Below are experts of layer 3 (counted from 0) of a mixture-of-experts language model. Rows are named router (the router's row for the expert), down (a neuron's output weights, with its number) and show model dimensions 0-191. Each number is 500 + 25 x the weight over its row's rms, rounded and kept within 0 to 999. Numbers have three digits each.
Before each expert's rows: "comes before" lists some tokens at least twice as common just after its tokens as in all text. This comes from a sample of Wikipedia text that the model never trained on. Tokens count by the router's weight.

# expert 77
comes before: " ", " |", "0", ".", "5", ";"
router:485516514461493490527504471469519503479542522505471511506483484530545509523508525508460493502548520539484511461497505514496478519480532533463511508498525492476514528462506503506518500491464516538474508536455471485488502507483511508543472497516485499489444522469474444448486499498506494464533491496450499510477469479514506497514529522446506522471543506527451513491455537515532448474480503497552505514473523519559520511519493490507475499501513507537519524489501485477499504473499466535460548477514510500510480526530471506513540511519493501508526537479508463475509482433504448509
down0:525543499501498511458496466473480504486524517509494506479483492501492494522491458537448484530487511516550517504516499525551508457487429510541520476506523519555450527453499509502505469496522523528460481485508506472514501527446523498519452477509498496500477499496471511515500482488460490509481529495521450494479549510489487510577510479503504466484529530501492439485480507506488523516518469486518515543483495479508541491561502522485501518504506529516524478475479489522543523504496468508558507546493489539502475470499486511457513494491513487487534549493505478481465516477486485515
down1:473515476462503504535488505532491513487513519546515475491520460467489521491459457552510512501526536483491488486478503532480553497487519484541486512507467497493474513471482524523492465521511474523479491449536491481497500456476516472502497516461493498473539499481472487472517516492512530519498545510527515493492465553495506496533473499475479477537467488459528511456481538489480507479490516482548448566505503505520517477467512524497529512467478507480522527500497474491504493483541550536495510505573509457457506467508520466495454536485505495516515492495526475536501530516532508505
down2:479509524483484505499531511473512513484502461487489512421464459478515461514551481507476531516518445464515508505528471491520517485473485502497490515490495489531483500515496460476486492476529484503543551493516488509465483483481422513519516526479536489479495512512521501488491506531510527516541502545489514504458495522513514511484530537513463483471503482497553526497507480505510465530436491469523522483493520467465497530580492518507486498510466482512514499469503477506542493495462503537508470508485514453529490562490473489455494505482506511528515491477517527474475533515529469506
down3:509444491545506472510493494440493472475465474529506499489556510500509506505525495494470524481475491494500514520512511467503498508535537509439489501474486444490524463522480476509497476506477508485492513541488428522506521474509492497484541521522449515511531520504538507502480508527513499517541475523452461524472458438505513499502483517521484499535531558500540524490556483474553512496476510493485499509485483482482502543509438514496482510517508474525479515490507527504499527485506486508472535513460550511533476512443521461501481524536506499470500487506481526496524524493487493493
down4:460496477450487468483502507521498537465567499504497489503488462508505434522478487508502515504527536547482483479503467572525537493471486532528508488508536558464496539487497527515496508474476532507494482464474519485530533506520479543462478476480518488488485506511510519494487516470546491490504500479510455518515493510490505483485507517488494513464443498461510539517480501479467455511493507512552525542475505476528545517491504508528513535461500490493538495449522501465499505523487491515470529535523491490525496495503451534481510491512494460520490535516557484515463480499485486493
down5:516473513468510450546517485486519489450470495526510479507500480527468480486480522436503534480490544488488490532512462512487502548494509516506450535526505490467484462530471526478482454526510486502509514499467505496538515523509486480487544519496501472506473499479498477421482545503532528471529510513477474513480486465545525518521458504491502519519506555528530569490534481428516508508479505464532518501445490495497523532495478480526527523507499488514466469505479492513521495460521510479505531516510509465517483480481533543483490497533501525519483474491509505502500506516515472485
down6:510509529467482508488455476566527528520468502505461473489497486450502486514507435490510474481503497481532536484499489484495581532470528497485532517466506487527519470522444478561481554488494444471523516509473531494487503479494522485519501500491500478474506497542492519524462494524482484496499502490488520525484535503490535510499495490507459511502514497480507472444463515512501493471497480529521471486501471525527505507558495496467503504508514513532465505491485485494523539525470527530522445479562451494532466525469499502480490503502526492503513497516508503480543511547533506504
down7:510476471539478482499516495491504480478449489502480483494542518496490521501515458529438513510466483452521508466511507532504507533522489483454512529500466456517493485525488492535492519483470483508510524512489446548534515462484523513496538539519491528506504518491522475516463513501537462540503480505461463510496468504502515513476526502532481507527503528516543523461537469472496515518456499489505510504497513462538499516511457500522486504506511438532501543488530539494509508503525485537487516506511518483539470490485467407486489505522472467464503513509513521507493549515511472467
down8:469499530481477489483488498567524486510452508499503509446495520498501458478492463516512546521525488479529498450507473468495503542424460462486464481501499552540487560468504517500499495472519465518546483498485503524484516479477537496516514496557533495470492544490500501478518520478481463502503524499507525544521510512466485480455498495497512508490504486485513496496518548499517493514473469492495475453492472531508441527496513462497537490506516506504502509498569495516499507473509499506492477529563453498501523470502522488527493528494464511522460477483517524521485516511521511512
down9:529537523439488501472491484525490567503471518495478515541496450483475522520468478513476523518495489518516490502471469519513489511456483464501522509492547489562499505513497491530505511464542450544520499471458463506506516494507519527486464467467522495492529540496489505505503535483482497502487453480515432492465528489539529527524508521518514534480470511495486511452484506498503480492448486541520505519484503491506511522528479481497515492525484516519512473474505536530477529514466463537500436472525450519487476519483516475519495505495497439496506518498522491506489503537493501543
down10:529487489475512493519531483496484492448494507494482492506526512543456513466474507496481550501515552474496455504494439526472526501511546465528458496506465483556491493534520504504473485484516497512495488500489482488535488513503538507486524490521491492518568531500493515503487534502523520496509480517522481498493512515541518472521435477525515533513474560488510562470555494442483490487457517493506499511504513474492481521455503488499487523483498478504488448518550478549462528500506518500493482473487478504493500465493522483524510525517487465508515513479526500537465449531517459489

# expert 69
comes before: "0", "s", "ed", " of", "ing", "%"
router:503508533482503487515477481448525475509482519460519471447483506450478513508536446532485490490472479525512502497492496514474459528476491454501525557512465491485508474478507516483490462502489544501490471521516545494501505521525445528492523469487553492531536523519539488502457524514517486487514473498461502452504478463480466508492502500509486477513520470546481457469445503542483488510509509507494510500515519498491479536519518531499467487554489469523524500529513525507562451487506484499523535495482496507518514494555470511530498499515504473557500517500506455511495514521482513536
down0:524532519444500528502507454489549513548494528486510452440505528486523492460526467506454496515526461461502515513559472480476485500500518546488493536493548574522484538515526486530505519503548490489523516530513525512460508467523506494479495497475491488455503521534489515511463489519510489507513508481510460481495496507480490465484479494481510468455493466481558502540504482469518476503496493523527494497509521500491496524464517495495507502483469489492507516471502544458484502495484406493505524494532507475530475475523538508489488492465511516504503531518493503463501528528487502510
down1:505450459518529517520537460487513431525478515517513515520484483513491506458479498502531533497496528536499516527536540522481455540479561507468524505512517496539511535480486502522510492488480522516520496527526526457521497476469491462475524505503467505508500514469490472484506495522492484539474521483545469488515534478469509494485488564494506513457501533484465489487560473492507489478511489438518494483529489535508500485486536479524519454499443460498529485503534515497516496460505509495484529487543521504436505503482509490491538458515476502489504500505481502474462479480519476537
down2:487493510512487475497507484507552510467527483484552527477503486449491483498563530531496522507505547506522520518520493533473493510506489492476489472464535493528483502511486501570502514521525485441515527505488511496474475498508486485510477470460507503478501508534513508482553468494472471518526466538532530496496517469494497455519505490497500494489496488558455459480516483509508489548497461523541453470467508503503484502499476445482498483539517546513528501454520537505468465468529500485476489497499503513498489493508536486524501513479496453479501517461484527470548471481534551533
down3:486511522498479503496539463507486500490473472480480478480476517494531472512530490510476521513486503520551507489466507511505501519497514510483519515455496489524536488475476454522484544504529506492502502477490526478557511527508537458480493470534468460519468462437504461481487554458463480480503508490465502498527498504506503541506521569474525489504497535506518455473542490469508513531491541477478541507538542525510506514472498459485536507513503468530486475481499485529470501463478514500506501496489462511478461474500508524534473473541505529509506494501518557448553500503490490535
down4:474507483466511497509497506508473526526495522528478499480430518469532454529489512510482514539517492499502445509552475525509499493491494507519454507522524481491484533533505450508511463509490526463526510518481460479480528469556513509522500445516524486481554469514509495504512492507490480517498508512495501499470495552499466480469471505519484483528480468471487528497485523495486519502489525506518472522531520507559483536527507466493464487508561467509468483496474481515498437493490474486552505511530470504538525484528524482521502493462521475502504503483542494552492534470444527514
down5:513501524497523533478512482538490519530472511446525539466570523486474490518535509491476530484464531518520527510503470484466504529470478473507501505497493474532524523519465521511529498547506556507527484485486480470471483524486505526501511488535516495449491503486549491480486497504484475495472523511524513470448518501482511498455505469500505492521529506472463464479487539495522483510451482458493525542508502463442511473480544512498478490562485495495489487485528467488512536519482464496451500507469535536486466505489498523549490484496541494510471526465489499507514506526539529478
down6:506500572478490481540508479468520490497495458508517470425453508484499464523519498489487518478495511531487548500535496488496521499460529495529500534504500553508533510503497486499509517489555497505469538546524473515495539503492510559488510491496503486513512497520472502478482521513516507517496534542535481531496498508498484513527514514498473523482486542483516476549430525502467498494492489491526491498490495518521432551504450492461492509497477539505481530428500541478482461491511480475528521495529484480542465508488502478509484507478495507466502494477519469508477498475475449502
down7:496476527520462503504481506483511481494461511436542507476576473556514542490499536532485497490525545474493522480505507506473517537537515517490506485507464507483520510511437519515509513531520533517474477498497507488492511533488470477534554469496471502487528454535513517534493518476477494525495499525489486511479494473509541472498450511486508433455513517542510481464496541472542508500534512486497519489506495508458522482513479496485509472486484482498472490493533502487525493481503500533491471490556493522458505495482503464493489500520445490543466526518472492518468454515519532491
down8:531509508483498480495499483554503481550504528520525522446497455514549461524531485498493500499517482539504511487479506495534480487478447483471491537479520558502533492509541482552533487487515522502494497473482484524452542458482517482520499516494532514508524501531488505466491500513551491491451445523530521515483519505440490518498501502495483490516528514515533511483468489509529530507496539464508527514486509467493480508505507469482507488528512486520531463533530517511564527514506482524461481447491513463504447460533493458505459496476470458501481487469506492513519507513487503517
down9:544477493494495494453539440488477504450510505517517472554505513460509498502545507491478498504530486521568492464506543460522503511512517473497507509503468505508522485494438516462487495489453471517497527465479554502527525482520501484491484515543526511444513530500520526490516539457505494494517480482453496512498493464516497470497522541468501515496485460467519492481525495484521494527498485548492518460475550463506477534479530490501526505489498501504546503491504511546516447497515478511493541472508502472507491480465513488512482499511495484534509472519442491544519456523513510475
down10:490532500518484510494507509561506466495500531476512497460526498487487483499518475487513505480489513481521474455510494507512484532495518479520503524544525500557531476491474470540510524495517508519459516509477503498452478471478481486518528484481484480475485504479536486493522503496456489523513486520502526506524517487471514452518478528517529463482518459535479530488494534471520531515519497443524531469475489536436514510468489474488498538492500491547523484448547450469501496485436493501509510494548500501471514496532499540525515484536467525497528559515516530482495444503493483459

# expert 8
comes before: "==\n", " |", "\n", " of", ":", " /"
router:513515462481479490464507488479535517489525544493458487527541515525528499469487532511489504527520508460460519507479441528466469476547514504463458512543488470492476455486514474522512476516488493437467483517501508511497479497539488512476500517495484460531497499532507480511496476489482547506505516475447476516504456491483480468518508514467526467494518511511480494517470540455511488488496471497543467504500488505549530524504518526511512524491450473497527528529475503489534503539519503487510557524467524509453537501543508525514545473488542510525542482531495470499505524526499504500
down3:511528492527498505472517464476487487472552551481499477544533493524501531506509427486519510512462503508495505526482510510509494498519462459535493499499519508504482489532484523468508475543506525477482473504517474489519528497531483553495532494494504488457506513504510493513487451513443481501474497526541480492463533512505475520478502503497507474474505497488517521436467504461467483484521552487516479490516471498549495522536468540503513501504525545498548490454467485496505482495505442535499540483497553481487452547499472473510486479496497499542517535462531494502503505507483454483
down4:471525514502466506523486504491512522464503509482534461517511494489486513475535506490499506502476539482528506503490524508496570475496530502511504464518519492519517547473488491466513513516450500514509469488516525486503493477475484475486505483537473501553502518498505500471470486535495465525431538481528514516499510552492499543507487464487509474466487543496507475473511512457491514513494497479536541493523460462519509480523528466499489552497511508493522523490524497433503451538513498486508516489447496483514478497538455527547474481504496499518560552482482456507493444488512474538
down5:521483500503497526457505486499478505467485489493520530492534504484466506460524515486530525448445547486498541525525481519497518467517516516517491467501508479515495522506515565500508494485458541473505505471500482487523544483477508513499475545504513525503497520522512534512465481522498511480501454483476466515486498499471538413535505438512519468493506509510463496511520501448475518559485507496530487511510521481484459499484528517495504533524485491473497489512499497543483494513474515525477496514525531424532473511559476481456521458485509488519499530518519528525515491510460505498
down6:537526527505493518537527449501522521452506523532518473475500502445512528434500551538474476506490494494499507507498509472528521472507544517559508519493497492470511490481486521518517519512479471454521505443532477466535473458532485459489495541495491519514536505480534512472512523503500489537521501502477447536483488501489552501488510460506522481545513523553476502497515499517450523551552478490494489517469505491507458492485484506496482526503448470498538497527471475484532495529509497499464522494513521478502492474514494476471519482503517520521516518480516491520477490487475448516
down7:493494483522492563463552509482524510495472472496472491456506509508552464498481551447497486518497514506496466471517525503514527455521517508527506514494508539474489470513503480506483508486520563571486470551508554495496494501517485491498513484477519478485488535479503473485474484501478474473500506487512512474515519473485551488503473508541490493513523500510496517489484475523510510506497545442471487517540492442498518500528542506463494491529457491471513494514493497506561520479505489482537515488488502504526548494517498476448526496443555458525512495517523486479484480467511508478
down8:490492477501552477482529476498496502507477538470498469529476483475512455544516438470478527518495508488492552471518490504508507494508461503484463482496532533523483513503506487486508499543501512495498503480491467487488487510515489544546475510517461539451491518484496479514452473467527493534422516509498510485489505520482473522519496484522517448462493513523502500478474487508534474498462501471552480480529513525535511547491491530503501525503526532468503502480499544469531503434468487537530510524492528522529507549518504466544470475517520463498505492528506484477526490502495541469
down9:524487509440482532500527495492514517517486477541471488531485526476552474464503518501523466468573483485525460524535550519506470512506463517539499506487485486539512463486513477535515516497468485481503505507562475517507500447515502486476467495500503488489517472487541507474518491506505483493529491499464471484491530538458505496472477510549532531540505534510494517474523527482464537499511484519499512518482490481517455491496461464502468520444469460543524467480491481513533501489543502497502511484511528522501489467486488514494493482531520483552533493523463546510500487475486461506
down10:487529481509488525488440528488461530563490506485501538480492529522470517524496480487544502509541545526488493506470518464483478478503445493527500467503491500508504518533502496497495504479507469513465506501471524543532520517493488558521502501495506494511497500553523476509532571477486501451492467477538494465497524509466507485434515497480545515503481454481516498500503510521487517510488499499493524472494490564512442533506498495513502498504518514473526484457484491526504466496493498523488505505500486491462519495524440522572497452523499492541494485489491470486473440500494505521
down11:527506529530491495480496485494523523493516492519499467449501508501531533419498482523502506486480497478518519515517513457547525455528506515544482515513504499497506529481462472529503504502471517481540527485537511500505479451505507511469532542487505499493513469466555510518495479500500466525501493470474487518502487495460539487502496487490543474519493537522490471497540547509484472526548454506480497543471488455511477475523510524495497543475473453495539492517495475489554463518519504520485531488498489485520498480511510507504500427537513479542548528474515483533468479493468469492
down12:486510471510522530470466544491492512559510494506479492541477509525497503475474480434528503484489522521498485529520474539502485490490464515490497482507545488531487502520475497493443519501506470504448511524535534512489472526507475564498539505515528451496532486532506482504498489501469509502448516509541469488487486488499503501510478533480526520482461492473542479499513500508483484520459500484491530476549502490524498545501527535487514459486522552488461457506506481496448506476478498516549497525502469505487461482507494518467511432485539471537507504545502477450510484496507512520
down13:496483547532463522487490517482500502494453537538542480467506510460491473453496481535451477463493506498504497553486487481485505485510528494486490534479465502538505488490503533540453475492513500496462535481513507542502493467473518506510485533506480474529470472487538557475495524518509459548540560515480494558479491490514519494548477469498481513523499534503514504542534520521506504475446497544489516507509498455506533499533484517463514465528490462488501487489481504461470493516450475522527529484515481495498494470498524481493514484497484514507507479507533497529512454454484501516

# expert 16
comes before: " ", " |", "%", " —", " |\n", " +"
router:471488478506528504539513477458460487511526482494536541527517498544519480573495497483477506529528506521497502460452554529488485528497502513493551477431488525503480524488534498494510533476496539516494516490496497482514508459505514459543501463528504523521480543491485470505486475523451519500547502479481475510481476484489495499492514516477478507519538465521485505506494500527543498485502547468483502522535540451456508533518485510496512481494512504486490506500503535450483500464465481484488491470478450520499493518514453491518496539519491469501511529484530490474492447440490484506
down7:435467458507460514547500487443489511519538503520480470473496463539509499523507544491519478519501503519514476485484502549520492483499478487480486492531520486474496452553519476497506510473461528501497550519486476526489502512565454528523510497486525447514521504527518490494482459508478500522474474486518497517536528437533509459518450483504528500486522487497522509499482476497512523494496517514481529501468489491491477527470465535508473510528454495484512493526488482517514520502526468494513480526431472509526519551502534482487502545501494513489493500464498493469547505502452521518
down8:488530477488468517497497501515481505472489476526489520513514520511499451495518521501530488527485512521486469480514530546447517500480494538479505482497530479520479506477514494519509510463459446503520511510512523496488503489525466511514507489475464459482498502481486445468465508475530518540465501496501545497485478474460497495498587503502477523500458419518500510533518548538511489476454568525511492488500502510488497478498522535478522485498504512494490496491519505533493510493498467488545508525509512527469544555496470506500429512469481502490507495483537499479486526518498507569
down9:514464517506518460528517459501518525545507476505527531519513499536466493487473486529498518495488516485511505537517520467520529475493500511496501480474463531527468523486528488518520518494508504493446489471490507512465505444449508524515510487510494494494481530515533485496509457550461465503508499502530513561518497529450545504498503484515544480516504513536516501519489465495461519569509486489512489485503492481496550494515501497474495491464521520503549462450542500489499506516409470504513499512537507502498475467489490509530516491517442461501503527529505505492457466480500507447
down10:538491497514493521525477515512489515523509535479463478548517542522520475481492504475487509522498465503479459499514497527516485496491481489480478513505511527584545523515506487528530490497518520499511480487479492506455503482546500497409524507511480473487505483515462495458517474490522479491413486479481489528528524489483497466474553547475496542508498521507533508527495514473516500475506528472488463475528527470475513505492492458511500481491454473514501526510522536488523484493521491525513447540509526464477522517470520449531457507505494525517486517496479461484527509528496497490
down11:511476472495503463524481478487489486537497531480509527487485471551487456530482499517532513528504503516512499483491477510535504478490519505493547503485446542560453501496512471512510500500515519556481527483487506498484483477469487519526513502531552473519525495486520478467506487503506515505505493530548501541539493473476518497547479486475516485497508489507555492509449509492513499494497483489488449502471499509490540522456449511504529509470509490499480441486538451514482529495439468532488449503485474523489512531486505529518505492501432523471488534498496531456529490452492510526
down12:519463524501513467496514501524478513502530505512511510519500505504487515495489508475496516483474490508482527480471514455483504526475447514476527458467521501500517483524519505506482525518489590488495504464515492513511519510498504519522443502518558493527508516496535476502494482494483503513489537464468469554529558510504530550509514467501493500444494459561492457511490477502503476473544510456446517508484508522475545504476509512497511505514520510474473501480494483527468489492421486493520474468507499515541495526452521525533498502535490528522468499522529503507494485477450502460
down13:476487495495493521582509453445506552478494514518484449538458489502408507497502514501491479482506488491475511468515508510506497543506494511486504505525507459454523488486468540454498539527483514479514506476532472493521515538536480478513525498474499513517525514533491456511468457507536553531513489483521526521475543515512509528498500466524495475454495499530487500513490448508520533523517509474457506512527476515486473491513473522488493514475463511523494502498492505480504514464499480481540478459514474494525495494465508527533513507493560515504472497514469480516475522533502463488
down14:442519494479486481519476498440521500509485517479527507480506498541523489529517488480516461507451550485492466591484464511475448497470486487527458492451536478495448501485521457498480493501491474475460516508495463536472504528509494544532533505498476462487487510522467508508505501525496538499504496554507508557510500497460538511501523512494508495475528513511506529482522496488499510509537502548547503497510510486492511528512517507520486496490509485529470497500493488487493495475485478496516465496465516520527519497469500519475489483473517493456509503432519515437544500512529538524
down15:533466465498513482502497513485493467537520485487526513534520498498472503532465503495497460494490502479502483519501509513529524459527493547498522505470466534516479540466500494475496522538493520530453510503531521499525497474516498530473485504506509498484484540482491522498502453516515489520453468507501516519494474589451524471518475476500492503555477465549495501507468499507450492498547492501482502489491486496462569473498479537489488506441494521467501466497558506520491482487433509503530469514465487539472489547498499506507499521476488514491533509503536500485491488528474446508
down16:540485533483484536566489472475463520483485522471482496511523499492508501528504522461512482544507445487446462530481503534507473531537523516493528475509507501483522524500478531472506480503466497471490499522512492507503510534550494495485526488485484492484494525511460500483512455477509555480438498499508494497512487554497552505471520540472488484500482490562467510484531470513544498499513500480468476485535516494484500525478494467475469533477478492524494557509540494523450483449491496481495466526447524487505494524453519517551496532488498520476482496501493495521465501508526516487
down17:484502501477494466522520489507502514552481458483540533500497495520494485487494490504509488513493492499528507494529498489490505516502478535476513462476477528525470516490513523487510511511502515501444511504499543532499477462488485539501499495503501459505427528478547493473499473518481492496498496486509503518524475533497555508500510539486527484525472470543516521515453499517461548514480500471524495476470501493455567498490476492458528549469534545478514456480546489501449451493424500488515523519496534526503477519510474536535522504493446504496529494536495527483476475494506461498

# expert 67
comes before: " the", " ", " a", " his", " to", " by"
router:488524472523472503490500484466488482471502528504483485496515476521518494548510490496514530541473465490513509511505535509482476469490504485544429454480509504494470555503518500524462490492494475489526492500519513520476558500521470538523536446556506491510469516507492461510560486506467536466556494473491475549487514529465509487516520492468531541470493493515505517474482509520498486525457457492517505534458506496524494513501488499473531494489524549517481501473488476467475496531470487558453544476505485506482479504464467509523483465533490503508534514542487522483474506508508506488
down0:496502477545481526516482512486486461433515483506513494531511484509513508479499507448491490486505466483479480474484474532474515482496492544459500499523498442498461488520451495475515538537470460527479529463508527487473514489541500457508523505501511511542511514538511497489501501520524523505508484489507502516554484507525521459523469474517486510497505517521515521448505492520489539507527518507473559542509542511489483464506478571516560466476504466471498480497503468479515546499509515475524489468455456510451528491483465474523522494541529487511487461525489491488487494538509504502
down1:505478479514454522497532510508506543486489476525495501476515483482517492533511506503519502508491503482511490502504537501558476505508499520570497506503485527500495498492527498431523490510549551486469522558497469510534476540457505501442491488474562482487513499548499480504536485527496471470451504510517475495479506539483469466513483505503459516522421513493494502483474473493489522487506506502532488525515457503533473505513526479489524451515515494510533492496542568536517485507511486549477513507515480486498491487486512509494467479517456506518500461463428490511509525499507504495
down2:474499501491477536535504518521478489489469479509513466521494478491496518528469493497509492490473465492498460476466508491500492517492493502549528518457482502481509522503499457481495504458522463489484468481468497501526508520513501506498493472530504494487490542443525545474531509495432519490470438475516550512506548484512516510512558513530472514525568463516485496486507530511512497556464516497527485479515502551505469532480508500503496485471454493546488496494495495533561464507508520537490480531544526502491494537514507503494490492483454478533499467484559515542481509484491512464
down3:493503471500508512464501469497469506511506494493464493507523505466497520491456482460467492501493484454504531476535523499549511520534534529480488543493490534506478501516443449498489477508510554452488490531521475554507497506500471506459522522463525462489511477542448458500504495488473458549485490451496506495531544501512506532470499489517530519508448538491519502531518486498510510538522497540521494495527496488511488507521496483472527449501544487470531485510512522492530504507471489528515527505533492537474504471499512513461501490515547466505522478512472470464474487535524557481
down4:520491485513510527518499480471497508527497530479487492496511494489504502514520507506489479514490488497524516502505527490454516470489505466450465496511567462508489546512506484462512507526515495526530538506501491533512520510487510488510497530508483486476512468508494521515463467485473512502524549551506499514484493519470510461453462475478464492443450514541495493507455470515495523468503528484513514515467501503476518482525509485428539479512478531521504488523490481506503459519495425528460519560465489526524488521471508521460495535477511521479536497458508538533496542501534553522
down5:517477542529503517521506484548480471465493488474490500519471495495495483497495507519480514492474560516527527557525506477478527466497471488465506498488512454508514485463489524524559513528505502536504510499506496512476527536541524524455471498497509510470529475533542480520457480499509486537531508517451484533466473479475552522457479503472501429470512515520479503504495446451498520506523483498533468473526506512491492457475490485483495506533524503480457505500535475522471491494487459497520533500535493512500569494510487486512497536543516482496515474466503547521482513523500509495
down6:499456487547498479511448495508484497508452472502501523527476537502468500464528476543506512487503549455507538514498503483504504491459485492482491494482525468539503511501515473525522506531546469525489566484502492506484536533497498488514439460505498501467491515493522531510511490489520513509515462457480447520463476507504524510499517519482493465457547510482444509493511515499469528496544499500485528538478512538526473494456496484465519515502499517486470470474495485500420515519526519499469499508516496490504547496508482532512497507518490492515505527488483535570457532476508535518
down7:517467509514468491486457455511523505478506464496500504527529457472499497542533476498469477515548489503513492444505535492497512516501484475533497506487507480444502486488493506524507497493514504531540511497491530511485542540503526460479533478519477498470539528506493474454527516504498507473513486436505542518520524443511558458517513485499506461458524458512458463500528502493526475511458477533514510501562475471478506475478545535500491479517480483464493538505489558496528504477524519511492490482546512508477467468516484536537468510501533491491471496532505515500516483494496525492
down8:458490517515531516536512494494493501534488557477522548518473503536533485501501555535528488520491520493486497552465490540501484507483509486495511489511531578510521527472495525509517531519476530468512467469498480504506474452514513522509524481499521533500489481503494525491495472490492511476543463458529482470491517493483470488496432528527481489511475474486542519460475507535476490502494452453468532536482474528473460474499483479497493508518474465521497436527498507481507483520471490528479494512479481511497541490473542484506537512525483505516512522532483513485492516539453461479
down9:514468481514524526511514518518471490499465472519522494532517494477491510477500504500458492477521521511465512500517513480441480503503529488469457532538517453524548566454460453483495504542470509481532531463496535529515495570492505443507507533530494466505496490473426532502529486476501494465498547458480538497467479486502499475517495480520525490481520506504498474504548493512475521514524479500497530511477517481508477490497526480481504470493493475489536482502483526492512518480527527521503498505499532542491532476522522492508477463535451472470518480490470511528475531508519546496
down10:515488477545516490537541507538469455489483566515515501497480485493495531516502540498459508494519472492529513501471493467540513464487528450472506486510534486526462491513487474489521514510441486521517493483490467478482488509497489461497510515510523520539495445477527505559507493507533484500536499539458497527476494487501504473522465516493520489520477502507480523497532467511511513530542541458516504520477501496485524507487538523516488537535500462468518480501488489564483493500506505492523493500444482483467511473525465458493475551463518503455442500515465493526478544481514515513

# expert 43
comes before: " ", "-", ":", "\n", ")\n", " ("
router:504495478474542539536484467442541451499481505538494502490476474494508470482517450484462482513532500488503484498559530483478509558489532510497497511526485492534554521509494513513497479517499501538499541518524522480491481509510513478503444488493475499493482485426484481532497507503477501524508495521530523505466487500472481503484523503477477549527526513506486481474505510505478516483475505516521521456549510497464463498509538459478493433460478475510523495463506510493541511510524512521549459509481502489517513487511483558502501521535483506487512563485459501512537504506489459479
down6:451488479501524518483534495501446521488482505498502505496548518529510483479501528475549509525465492491521495515485509514475434515485508505516481474532492497525520490522544509495512480504472520494519505481510516469529486489499529440527525538492493509525536533545457472473502507487498538527522484476548493482495526469476445437503505578501492480492473526517500508480483494492465529523491495528492535513513517512522448489462470518552506504467484485515501437456465500484526480514483455521491480473495509497541512522484526506510508463537522531474520494509475461462496484527491503485
down7:553464508518506505483453498535534545498481485483473471489474473486442515462548482517506522497485529485492527524511487496523501546518494503506469498489503551492520518509498516494469501514516484532540486465490505480491514474468502512495470443490540510504533469494515473463545524497522473477507517481471493481481510520497507512499473503507505514473504513474527470477499460508534516498449491486496512518455486528514522505493497462497557502501554504498556486496547499523469532495477506486497528507529516485450451469550538510524541472522464506518522453488470498559496461519500500531
down8:490515495527456487533533528540484536496503515541493537451510471456481484498484511506456521515494497496514459488519493504515467488496538539493452485518498491489506521507513471451502493513541534517509479506478546469468505523533443512541501510481490484510488512501475478521515518519492472543512486495489484509527481541536483473489527588490515468536471480465505454493501467464520507483563522480496509495511515476522529506518557520520466494478496501504479486489528523482462513476476489486502484486521504506511510494492539479471525468537476518527542465546488501489435493507498532508
down9:490481503479534527509522516533493503487520491510509499480487495515484457522471457533495445480488506486488495509478469532518530452477506490505485508555500492466526488488477523543503477500562482478476520471540503514514489500467471544531505518527457493504492562520532512543456515555471480511506534516457457508503489498484516517489504488469441460537485527511494487485502530497453473486558501492462501497470533514511534455525523512502501490491495502528520459527501438525470509524482503508480508501516511517474487539466480475485479514507525472477479516546555512499505489512519472495
down10:566540502499486480536488516523556485511493524523498478511495497479505466485452519500509506491518529553503535480512463493552504479495499523507476517465502502504514456476510539508484514496509522503502540491483504472466500491475523444500472510522463488480460499442513512520482490518506478548498550511496550510436498522491512506522471504489477490483506522498540456480495486493476561462540496542484483471496504521480520506490502494495469489494458492541521540539450535483503497521515505509507507490486534473541488486465499484472545514467452528501481506487546517490501535512469465500
down11:533497547484497481524482491537528535526513509540503523529507464472472486522506484503447490515486540468515460436476494491491498522517508522479512475487508494489488518506498464515489503488456539487502480482513474551482517522475523521507473476516516495499511462517506492489532544526498472448532461485493462477538464507464536592523519518508500527528514511460498499522463512504517500489464528481489490506480500465513518526522523466470489475468537506489471510483551519490505555522493480529513524476532473484504509527535501466507500501491527443517479452510491515530472463479508490497
down12:497483478504551493522528510495468526500476535529458475499521497481516532488521500473515491470490490493468477462532487465463536520482501454461531506538544485479521474506463500483485532466513477518514476479517489487506487508525545493497524504480498527531521497506492522490527504460467526558483439522485517484483492510522459524491474507461531485548523495480497494492559512469512499484516488495515506449517538497522480505442485513533478533535505472516502540502512522505496420500555500517499465523497515528511517519464468515459474496496504545518482491455501519518542518498516489522
down13:475456508498514542512487515478493506474503478503472445482498488496481507463510511521493492465530518471505487501525516511501490559544526497478486501512464446518575486492491511502513533529493510497518550491528468515487474452549504484474482488504495512502493463502522492477527514500486517558532505489470509474469520504474475527494463500479538485511472544477531432455543461516485491500500496495490537507528489514505458516446529484496567465516518481509515477483529461489519499538525486501510497491498487508470512555491514485526519495510484536477507482499510480539482438521529504522
down14:490507512522510471458551503483497475526507518501476481534491530479514475513518553510503440516487481498547505466460512525449479506496535514470519522476484449492534491474544452491501509468470499502509493514508532523489511523498502492502482490509492495527488493479459488569497504513499506506521528507493484460485527536471519580470524475474500509449493481504489465514492523495512507513520538508465562494526497512493505504496472490473432498475478530511461529461484479544527502516481482499538485482528493519512519524501505458500484464495508485501528510492548561531501500486477461482
down15:507511500525511486513533493525486522496486523554498502475502472462464495492474497530487531488461534487495512526504460542529491486468507534521485471499482458517548484484515493489449504487483503498475507429465481491472518518497440528548496483457462475510524518446489456518502560557515508535515479494512464513487503502543481517485486532514496494563472472496513496485527473515508525493524528526499506507498527514490503485511525476507481497524515478517511491512497533510479516531479513483513495485473478540527502534471543459508465463532494470468536468533491476499453521536507535497
down16:517470524478481530459477488484480507487495448470487526499461510510481508526524488462512484481484507456520505453517516517510543525525481434504478524482493522501487517476495485489550485503493473459502542517490528511511479510492508532491507469514494469538469445512480486506543487513498513519506530536525483507502476509477499484480504527529495491512456517523483521496485526532438491436499501538512527530540507530520476506508515531486433465518549561434485514510484502501534523487498474518504512501487465499489529497498487520481483496511514512536488505512502479519509570440477511482